{"num_hidden_layers": 11, "hidden_size": 384, "n_experts": 32, "experts_per_token": 1, "d_expert": 416, "d_shared_expert": 0, "hidden_act": "geglu", "moe_layers": [2, 3, 4, 5, 6, 7, 8, 9, 10], "router_score": "softmax", "normalize_top_k": false, "routed_scale": 15.7, "balance_loss": 0.0103, "balance_bias": false, "init_std_router": 0.0145, "lr_router": 0.0011, "vocab_size": 8192, "norm": "layernorm", "norm_eps": 1e-06, "tie_word_embeddings": "early", "optimizer": "adamw", "learning_rate": 0.00188, "beta1": 0.9, "beta2": 0.95, "batch_tokens": [131072, 262144, 393216], "max_seq_len": 256, "train_tokens": 1925000000, "max_steps": 7454, "dataset": "wikipedia_en"}
Below are experts of layer 6 (counted from 0) of a mixture-of-experts language model. Rows are named router (the router's row for the expert) and show model dimensions 96-191. Each number is 128 + 24 x the weight over its row's rms, rounded and kept within 0 to 255.
After each expert's rows: a language model's description of what the expert responds to; "mostly gets" lists some tokens that are sent to it at least half of the time. This comes from a sample of Wikipedia text that the model never trained on.

# expert 31
router [125 113 119 106 128 131 141 125 113 180 142 116  27 214 145  85 128 130 120 131 141  78 120 132 109  83 108 140 126  89 121 101 114 141 138 116  91 130 132 126 147 118  98 131 161 107 216 190 126 115  86 118 108 166 113  85 155 110 162 107 140 128 139 125 128 145 127 147 132 174 144 126 157 127 144 132 126 141 138 110 124 115 140 123 113 155 194 144  93 128 114 112 156 119 126 127]
What it handles: Determiners, possessives, intensifiers. Articles, possessives and quantifiers or degree words in prose before a noun or adjective, e.g. a, an, his, their, most, too.
mostly gets: " his", " their", " its", " many", " most", " much"

# expert 12
router [160 142 108 146  78 104 108 160 162  97 151 130 187  91 108 150  84 134 136 146 143 145 104 131 111 105  95  85 115 151 108 134 135  91 148 157 168 129 116 151 145 159 135 106  88 124 135 144 166 114 156 139 134  96 193 114 166 107 131 121  93 138 135 131 133 127 123 146 145 121 107 156  80 114 162 145 154 179 124 109 161 117 164 106 149 141  88 152 178  96 139 138  88 156 136  70]
What it handles: Song and name titles. Tokens inside song, album and personal names in music and sports lists and tables, such as I'm, Owl, Mordecai, O'Halloran.
mostly gets: "See", " Billboard", " Born", "|---|---|---|---|---|---|", " Your", "'m"

# expert 3
router [123 147  94 131 104 123 130 109 120  82 138 117 166 116 156  99 134 145 119 142 106 131  99 126 135 134 156 104 134 188  87 144 133 130 151 104 147  82 133 104 140  47 134 103 128 104  87 115  96 130 132 160 145 143 129 128 126 115 162 109 127 129 104 141 140 138  76 103 165 101 111 125 127 109 101 134 153 137 102 159 113 184 133  82 122 128  74 114 149 140 131 133 161 160 121 109]
What it handles: Institution name words. Words inside proper names of institutions and places, especially "of" in Royal College of, New York, University, Washington.
mostly gets: " Royal", " York", " Santa", " Imperial", " Queen", " Washington"

# expert 20
router [110 116 139 170 103 149 159 160 140 101 122 123 135  81 146 131 147  95 140 162 155 146 143 111 146 147 126 150 144 127 130 101 135 135 139 122 140 143 124 141 150  62 133 136 108 105 141 135 149 152 141 155 114 107 129 131 119 136  88 120 131 145 134  81 146 152 159 164  70 157 125 131  91 109 164  92 130 115 102 140  94 105 101 121 152 122 122 146 138 134 189 144 139 153 160 121]
What it handles: Mid-word consonant pieces. Single consonants or short clusters inside a word, often after a prefix or hyphen, e.g. under-n-ourished, pick-p-ocket, micro-pl-astic.
mostly gets: " lic", " prot", " bound", "cont", "p", "com"

# expert 27
router [161  96 150 126 121 109 105 102 120 128 116  93 121 139 172 106  68 154 168  92 154 137 164 108 123  87 165  95 114 151 146  90 102 108  80 177 129 121 136  84 151 117 124 123 153 166 140 126 162 129 156 150 121 153 113 110 142 144 159 124 123 126 144 105 118 125 103 100 126 126 169  99 136 158 133 189 106 109 160 131 144 114 149 137 140 131  96 124 143 159 141  93 144 114 125 131]
What it handles: Statistics table cells. Numbers and pipes in sports statistics tables, plus was/is and profession nouns like politician, actor in biographies.
mostly gets: " politician", " actor", " joint", " painter", " lawyer", " journalist"

# expert 0
router [140  99 154 118 139 116  86 112 107 141  88  73 105 149 156  85 113 161 172  75 147 122 147 128 131 117 150  78 130 119 145 122 106 110 139 141 165 133 132  99 171 103 113 157 143 164 140 137 142 169 132 153 111 127 109 125 103 158 149 121 118 115 144 114 118  94 106  85 153 136 144  82 146 157 146 158  97 116 164 137 118 122 125 140 114 121 125 146 150 163 164  88 162  91 112 116]
What it handles: Determiners and pronouns. Sentence-initial or mid-sentence determiners and subject pronouns like the, these, he, she, plus table pipes in rosters.
mostly gets: " These", " these", " physical", " Turkish", " she", " those"

# expert 23
router [141 117 132 123  92 163 132  99 152 119  98 136  58 210 124 157 136 141  97 142 144  73 110 126 119 136 101 106 110 126 121 118 114 145  87 150  96 115 124 115 114 177 137 136 147 100 170 142 121  96 158 106 161 166 124 109 155 158 159  98 106 150 141 104 127 104 119 112 127 182 111 107 142 148 170 106 118 100 163  78 110 121 115 142 126 144 159 117  90 173 138 121 136 145 113 149]
What it handles: Role verbs and as. Participles and verbs after was, is or a comma, such as used, named, became, played, listed, plus as in "plays as a defender".
mostly gets: " used", " including", " became", " named", " as", " called"

# expert 21
router [121 139 118 150 126 127 116 136 120  95 150 129 171  87 153 124  91 117 115  98 158 142  99 148 143 148 108  96 142 139 130 136 137 150 103 110 167  88 139 138 107  44 102 113 126 100 139 165 162 155 136 114  93 110 158 154  81 106 121 125  84 106 150 133 147  52 104  89 144 151  97 133 121 113 113 121 138 124 113 126 124 141 146 140 145 133  98 154 180  91 137 150 124 120 139 177]
What it handles: Name middle syllables. Middle syllables of foreign personal and place names, such as Bur-le-igh, Ben-ay-oun, Karn-at-aka, Boy-er.
mostly gets: "die", " Kel", "ein", "dy", " Ray", "esh"

# expert 1
router [124 106 177 130 157 115 140 164  96 162 115 114 150 179 137 151 133 128 142 110  87  37 109 110 133 105 140 138 142 119 113  97 130 111 129 116 134 154 143 133 137 171 114 129 154 138  75  69  89 155 113 145 116 138 151 153 143 147  95  98 165 104 135 156 121  97 119 121 153 120 111  81 140 129  80 126 141 157 140 107 125 124 103 117  93 104 117 114 146 136 134 142 158 100 109 123]
What it handles: Year-range dashes, dates. Dashes inside year spans and scores in tables, plus years, months and "In"/"in" before dates, e.g. 2005–06, 79–62, in 1973.
mostly gets: "–", "In", " 1924", " 1984", " 1982", " 1974"

# expert 26
router [ 95  87 115 119 112 114 113 125 164 172 111 121  76 157 111 142 151 154 100 139 100 127 112 145 143 109 165 135 143 150 157  89 152 118 142  84 137 117 130 102 105 105 153 102 113 133 120 109 128 138 127 172 154 139  93 154 150 154 157 105 147  94  96 119 144 123 141 121 116  73 112 135  99 147 168 104 117 123 143 133  95 114 115 151 160 136 118 105 150 112 123 109 128 171  77  92]
What it handles: Units and census statistics. Measurement units and numbers in area, population, census and climate data, such as km, sq mi, kg, %, housing.
mostly gets: " km", " mi", " sq", " lb", " census", " kg"

# expert 29
router [135 109 145 106 123 152 111 121 117 118 127 134  69 180 142 171 105 140 136 104 139 102 126 130 127 125 145 137 170 122 143 134 104 160  95 130 127 129 120  95 203 197 120 131 128 114  53  52 148 144  97 152 114 116 143 106 130 146 158 130 128 154 120 126 138 100  99 145 143 169 105 128 166 158 132 133  69 120 151 111 137 123 108 191 101 121 138 132 130 121 121 153 107 142 118 164]
What it handles: Prepositions after verbs. Prepositions following verbs or participles, mainly to, in, by, from, with, as in "signed to", "grew up in".
mostly gets: " to", " towards", " To", " from", " by", "To"

# expert 11
router [159 125 160 136  93 116  91  88 134 119 146 148 149 150 138  80 160 132 129 176 133 133 105 113 134 130 166 137 122 127 164 140  95 114 121 136 165 102 118 118 107  97  99 104 111 129  51 154 127 114  94 122 137 137 151 129 154 131 119 175 163 138 125 121  98 145  91 133 115  61 154 133  88 119 124 151 126 131 154 108 155 168 134 117  95 122 116 138 138 179 126 138 122 103 153 147]
What it handles: Sports results table entries. Cells of sports schedules and results tables: end pieces of team or place names (Furman, Towson), attendance and score numbers, pipes.
mostly gets: " pm", " Drama", "onda", " Candidate", " David", " Southern"

# expert 18
router [112 148 106 132 159 127 109 180 136  95 142 123 194  89 119 147 113 107 122 132 159 155 153 100 121 109 112 138 117 141 109 124 113 124 105 152  70 136 123 158  91 153 107 110 148 146 103 124 118 171 128 134 138 131 150 112 129 141 127 111 113 128 152 116 110 159 125 114 106 142  89 123 135 161 141  95 135 107 122 180 157 170 161 113 138  89 100 125  76 158 139 114 122 102 155 130]
What it handles: Plural s endings. Plural suffix s and other s pieces ending nouns, like books, analysts, towns, plus S starting foreign names like Zsédeny.
mostly gets: "s", " books", " S", " uns", " Ins", " ins"

# expert 10
router [148 157 130 120 134 113 152 137  86 107 153  76 138 119 135 123 100 145 147 150 125 141  98 120 142 134  92 111  84 140 129 126 107 151  98 139 108 191 117 113 113 133 132 114 136 170 107 124 134 197 173 124  96 147 115 111 110 147 102 123 131 140 106 149 128 115  97 117 121 149 109 133 135 123 109 113 123 114 122 127 150  90 126 162 126 132 133 100 124  85 151 112  46  88 129 142]
What it handles: Country codes, table cells. Letters of three-letter country codes and short table cells in sports results lists, e.g. K-A-Z, F-U-J, BRA, AUS, Ret.
mostly gets: " tra", " wh", " Died", "wh", " Zh", " BRA"

# expert 28
router [136 163  82 154 147  92 158  87  93 148 141 119 129  89 152 118 145 166 121 112  84 142 147 125 118 169 152 147 123 108 130 158 100 136 124 113 138  89 138  77 167 107 147  95 111 149 182 181 145 127 133 116 150  98 120 169 121 104  99 137 129 188 108 174  96 133 124 125 125 150 192  97 104 136 110 136 114 141 118 102 102 156 149  98 114 139 102  97 150 163  88 146 126 118 129 126]
What it handles: French and Romance text. Word pieces and function words in French, Spanish or Italian titles and phrases, e.g. de, et, la, boh-è-me, sur le f-il.
mostly gets: " et", "è", "ión", "ère", " É", "ê"

# expert 15
router [111 153 104 161  98 140 124 126 126  93 130 123 128 119  78 123 117 137 127 166  88 129 145 114 115 141 118 130 131  95 129 137 129 116 132 121 164 124  89 176  64 139 106 124 137 143 153  93  91  77 135 106  97  62 117 151 134 141 111 142 123 145 135 117 110 164 151 128 127  98 113 157 138 107 135 128 127 112  96 110 128 122 107  83 121 112 182 134 118 154 137 121 144 125 139  93]
What it handles: Word-initial stems. First fragment of a word split into pieces, often after the or a, such as cor, opp, Id in Idol, Sim in Simpsons.
mostly gets: " cor", " arg", " opp", " poss", " aff", " bas"

# expert 16
router [165 141 121  83 128 143  96  96 135 171 115 132 127 150 169  83 107 137 168 118 155 166 137 135  98  78 126 119 136 132 123  96 123 129 118  94 143 105 114 102 142 185  98 158 156 117 113  99  93 134 118 190 140 105 153 113 131 189 121 129 133 100 157 103 134 158 119 116 117 107 103 131 123 172 151 148 147 112 162 141 130  91 136 139 122 113 131 169 173 190 125  94 154 113 153 129]
What it handles: Spatial prepositions, number endings. Prepositions and particles such as over, across, throughout, down, between, plus final digits of year ranges in tables, e.g. 1865–1874.
mostly gets: " over", " throughout", " across", " cross", " around", " Over"

# expert 7
router [103  94 157  89 180 109 121 105 135 128 155 142 163  87 173 130 117 155 153 120 131 139 135  80 130 151 131 144 114 130 142 128 126 153 137 140 151 160 144 116 157 139 135 110 113 118 167  77 136 143 106  93 133 154 155 120  99 131 126 173 180 137 174 117 123  86 100 131 174 150 166 145 139  93 130 179 147 131 126 150 110 182 125 125  93 122 113 139 178 126 101 133 118 103 129 151]
What it handles: Foreign name fragments. Word pieces inside Slavic, Hungarian, Hebrew or Cyrillic names and words, often in sports rosters, e.g. Mrz-l-jak, Lász-l-ó, -ski, -ić, -kov.
mostly gets: " Genus", "kov", "ić", "ł", "ń", "ski"

# expert 8
router [133 109 132 122 117 133 121 111 145 108 136 125 193  86 110 117 127 131 127 137 150 234 149 114 126 144 156 108 168 136 123 104 113 103  97 187 145 129 142 126 170 200 111  98 103 165 123 166 130 122 114 106 139 161 129 112 167 139 157 102 113 129 147 139 104 137 154 123 126 162 133 125 121 153 128 144 118 125 139 103 155 152 132 131 133 138 167 145  87 153 127  97 133 143 153 139]
What it handles: Colons and table bars. Colons after infobox field names (Kingdom:, Area:, Type:) and pipe separators in tables, plus some semicolons and hyphens.
mostly gets: "\":", "):", ":", "loan", " :", ".:"

# expert 25
router [114 150 124 114 144 131 142 143 116 135  95 155  43 134  86 127 126 112  94 122 107  66 119 138 158 129 146 127  99 141 143 139 130 124 130 135 165 158 135 124  55 132 156 165 134 122 105 114 117 138 158 112 143 142 110 122 108 112 144  91 163  94 113  98 161 166 144 113 142  98 139 119 139 120 123  96 143  75 118 171 131 115 135 133 122 143 109 113  89 109 117 101 113 126 105  93]
What it handles: Table headers, section titles. Headings, infobox labels and table column headers, e.g. Chart positions, Certifications, Scientific classification, Notes, ==, |---|.
mostly gets: " Nominated", "|---|---|", " Notes", " Succeeded", " Website", " Result"

# expert 9
router [112 166 107  93 116 150 158 126  96 130 127 121 134  95 109 111 114 102 137 101 127 142 111 146 133 119 107 122 120 126 180 139 160 119 173 115 131 141 113 177  81  86 139 119 160 136 113 121 108  89 119 155 162 146 149 116 142 147 106 186 126 131 105 159 102 176 169 168 157 112 148 122 149 119 137 103 145 133 127 171 108  78 134 113 131 119 146 135 128 143 114 144 121 114 108 165]
What it handles: Scientific word fragments. Mid-word pieces of technical, chemical and biomedical terms and acronyms, such as hepatot-ox-icity, Serot-on-in, Chrom-os-ome, GCI.
mostly gets: "opter", " chem", " Arab", "CA", "ES", "raph"

# expert 5
router [123 155 135 105 122 143 131 126 160 160 156 132 102  92 114 164 127 143 143 143 152 130 141 133 137 126 125 155 127 143 104 119 156 146 121 129 107 162 115 142  92  76 106 109 134 182 170 161 144 120 129  88  81 149  84  98 101 109 119 115 135 132 110 108 101 119 115 109 135  99 146 160 122 114  98 142 117 106 133 136 114 130 134  83 137 107 140 129 151 107 141 131 131 141 134 131]
What it handles: Category adjectives, football positions. Classifying adjectives and word-starts like civil, general, professional, local, grand, plus Pos and MF/FW/DF cells in football squad tables.
mostly gets: " compet", " professional", " local", " civil", "Personal", " personal"

# expert 2
router [100 128  95 161 148 143 160 147 117 108 140 141  81  85  80 122 127 121 148 118 140 159 154 111 102 153 147 114 132 121 127 123 143 108 121 171 102 137  93 154  81 144 159 130 130 133 193 128  66 143 123 122 126 101 142 124 114 142 124 129 144 139 155 136  69 115 161 136  96 167 105 158  85 117  84 113 139 175 117 151 125  69 140 124 123 139 152 176  81 117 116 152 153 130 140 139]
What it handles: Word-initial onset pieces. Short first pieces of lowercase words after a space, usually after articles or conjunctions, e.g. re, co, bre in breeders, n in nerve.
mostly gets: " re", " co", " we", " ch", " bre", " oper"

# expert 30
router [103 107 117 166 135 162 172 112 146 140 120 175 128  94 127 136 147 115 146 121  99 153 138 161 119 101 104 163 110 119 131 177 143 132 122 117  90 126 134 147 157  83 152 127 104 122 145 121 119  97 130 126 149 128  90 125 136  73 131 112 106 137  90 117 157 138 152 146 111 126 116 139 156 120  78 116 158 139 116 138 127  87 123 141 145 141 143 142 160 143 113 133 115  79 149  85]
What it handles: Inner word syllables. Inner syllables of longer words after an opening fragment, such as ab in Impossibles and Rehabilitation, ict in dictated.
mostly gets: " rest", " fact", " adv", " inst", " us", "ilit"

# expert 17
router [105 128 146 141 158 153 127 106 120 142 119 148  53 183 139 141 183  84 111 152 132 110 127 147 137 145 127 121 151  97 140 129 116 140 131 104 144 143 130 159 136   0 140 145 138 118  79 139 165 106 115 142 111 161 102 122 139  87 111 141 107 129 131 136 160 110 136 154 152 141 120 109 121 115 114 128 132 134 157 112 162 140  93 158 132 147 103 114  94 120 136 158 155 117 145 141]
What it handles: Word-final suffixes. Ending pieces that complete a word, mostly ing, ation, ative, ure, ivity, as in vesting, tentative, pleasure.
mostly gets: "ful", "itive", "vement", "ading", "ibility", "ective"

# expert 6
router [161 124 142 120 124 146 100 115 155 158 148 121 192 172 140  60 116 117 114  98 123 139 137 110 142 159 122 128 130 133  93 136 128 107 134 132 111 121 125  91  74 127 151 162 115 125  33  99 126 131 128 175 155 139 107 136 118 140 132 147 130 114  98 118 127 145 126 131 110 105 143 126 123 154 127 160 138 136 128 127 129 147 132 119 146 133 127 128  78 145  87 120 123 153 117 129]
What it handles: Place and organization endings. Final words or punctuation closing place and organization names, such as Avenue, County, Airport, U.S., Regiment, in geographic text.
mostly gets: " Avenue", " Corporation", " Records", " Corps", " Oblast", " Airport"

# expert 19
router [179 155 109 138 140 101 120 151 143 131  97 122 155 118 137 102  93 142 179 102 158 163 159 140 117 140 150 121 141  91 147 113  97 103 141 163 123  95 125 105 111 183 120 140  92 145 125 136 117 116 159 112 134 126 157 131 118 148 103 137 133 104 107 128 130 159 171 103  97 114 114 100 107 144 156 168 138 153 139 121 111  96  89 185 128  75 136 124 125 156 148 121 123 117 145 136]
What it handles: Separators in numbers. Colons, dashes and commas between digits in track times and match scores, e.g. 3:51, 4–6, 6–7, 7–5.
mostly gets: "},", " Battalion", " con", "197", " Raj", " ,"

# expert 24
router [161  83 202 132 166  65  90 108 143 154  91 130 130 141 172  95 131 123 159 133 134 121 176  74 118 121 140 107 169 122 114 112 130 100 114 116 128 158 144  76 121 127 140 138 128 151 129 109 132 112  97 132 116 134 110 117  92 149 150 139 108  98 114 105 130 159 135  85 116 150 132 102 121 126 153 152 122 134  97 156 161 141 121 134 130 128 108 116 122 162 112 126 145 168 112 149]
What it handles: Coordinates and list lines. Digits and degree, minute and second marks in geographic coordinates, plus line-start dashes in infobox lists.
mostly gets: "′", "Gls", " refused", " digital", " bring", " mount"

# expert 4
router [129 148 138 100 123 144 102 144 131 153 149 142  36 199 117 162 138 109  98 135 129   8 111 149 120 127 118 106 110 116 121 121 133 138 113 118  77 144 152 121 145 150 127 158 147 132  74 137 139 126 121 117 115 128 112 156 142 114 146 118 117 113 134 145 169 148 135  98 107 136 154 132 161 130 138 120 101 103 161 117 121 150 130 151 117 119 197 110  85  81 116 142 146 115 161 124]
What it handles: Clause-joining punctuation, conjunctions. Commas, periods, semicolons and conjunctions that link clauses in prose, e.g. "However,", but, where, when, while, although.
mostly gets: " where", " However", " when", " if", " while", " because"

# expert 13
router [117 139 152 130 148 133 137 158 145 150 111 136  43 218  98 132 167 115 115 140 142  96 137 158 121 149 119 163 124 144  86 147 142 137 133 137  56  87 117 145  47   0 126 168 140  96  67  90 119 101 125  98 122 145 115 101 147 126 114 138 130 139 133 137 126 111 121 173 158  70 128 143 159 129 134 108 115 125 138 120 145 127 114  98 133 135 123 114  89  67 124 109 133 161 122 122]
What it handles: Nouns after determiners. Common nouns right after the, a or a possessive, often followed by "of", e.g. side platform, role, round, period, season.
mostly gets: " role", " case", " period", " way", " term", " seat"

# expert 14
router [177  94 104  96 105  99  85 118  88  85 116 126 162 114 159 166 136 160 129 124 140 147 111 122 127 108 120 168 111 109 141 173  94 125 163  98 168 140 153 116 128 133 130 143 114 157 138 149 165 123 138 120 159 100 137 168 155 156 120 134 156 115 110 133 130 142 117 102 121 126 147 177 124 161 131 123 128  95 108 112 136 204 152 170 156 143 119 114 141 126 135 118  94 114 127 150]
What it handles: Foreign-script bytes, transliterations. Non-ASCII byte pieces in Vietnamese, Hungarian, Thai or pinyin names, and syllable endings of Asian names, plus some score-table digits.
mostly gets: "heim", " medalist", "ington"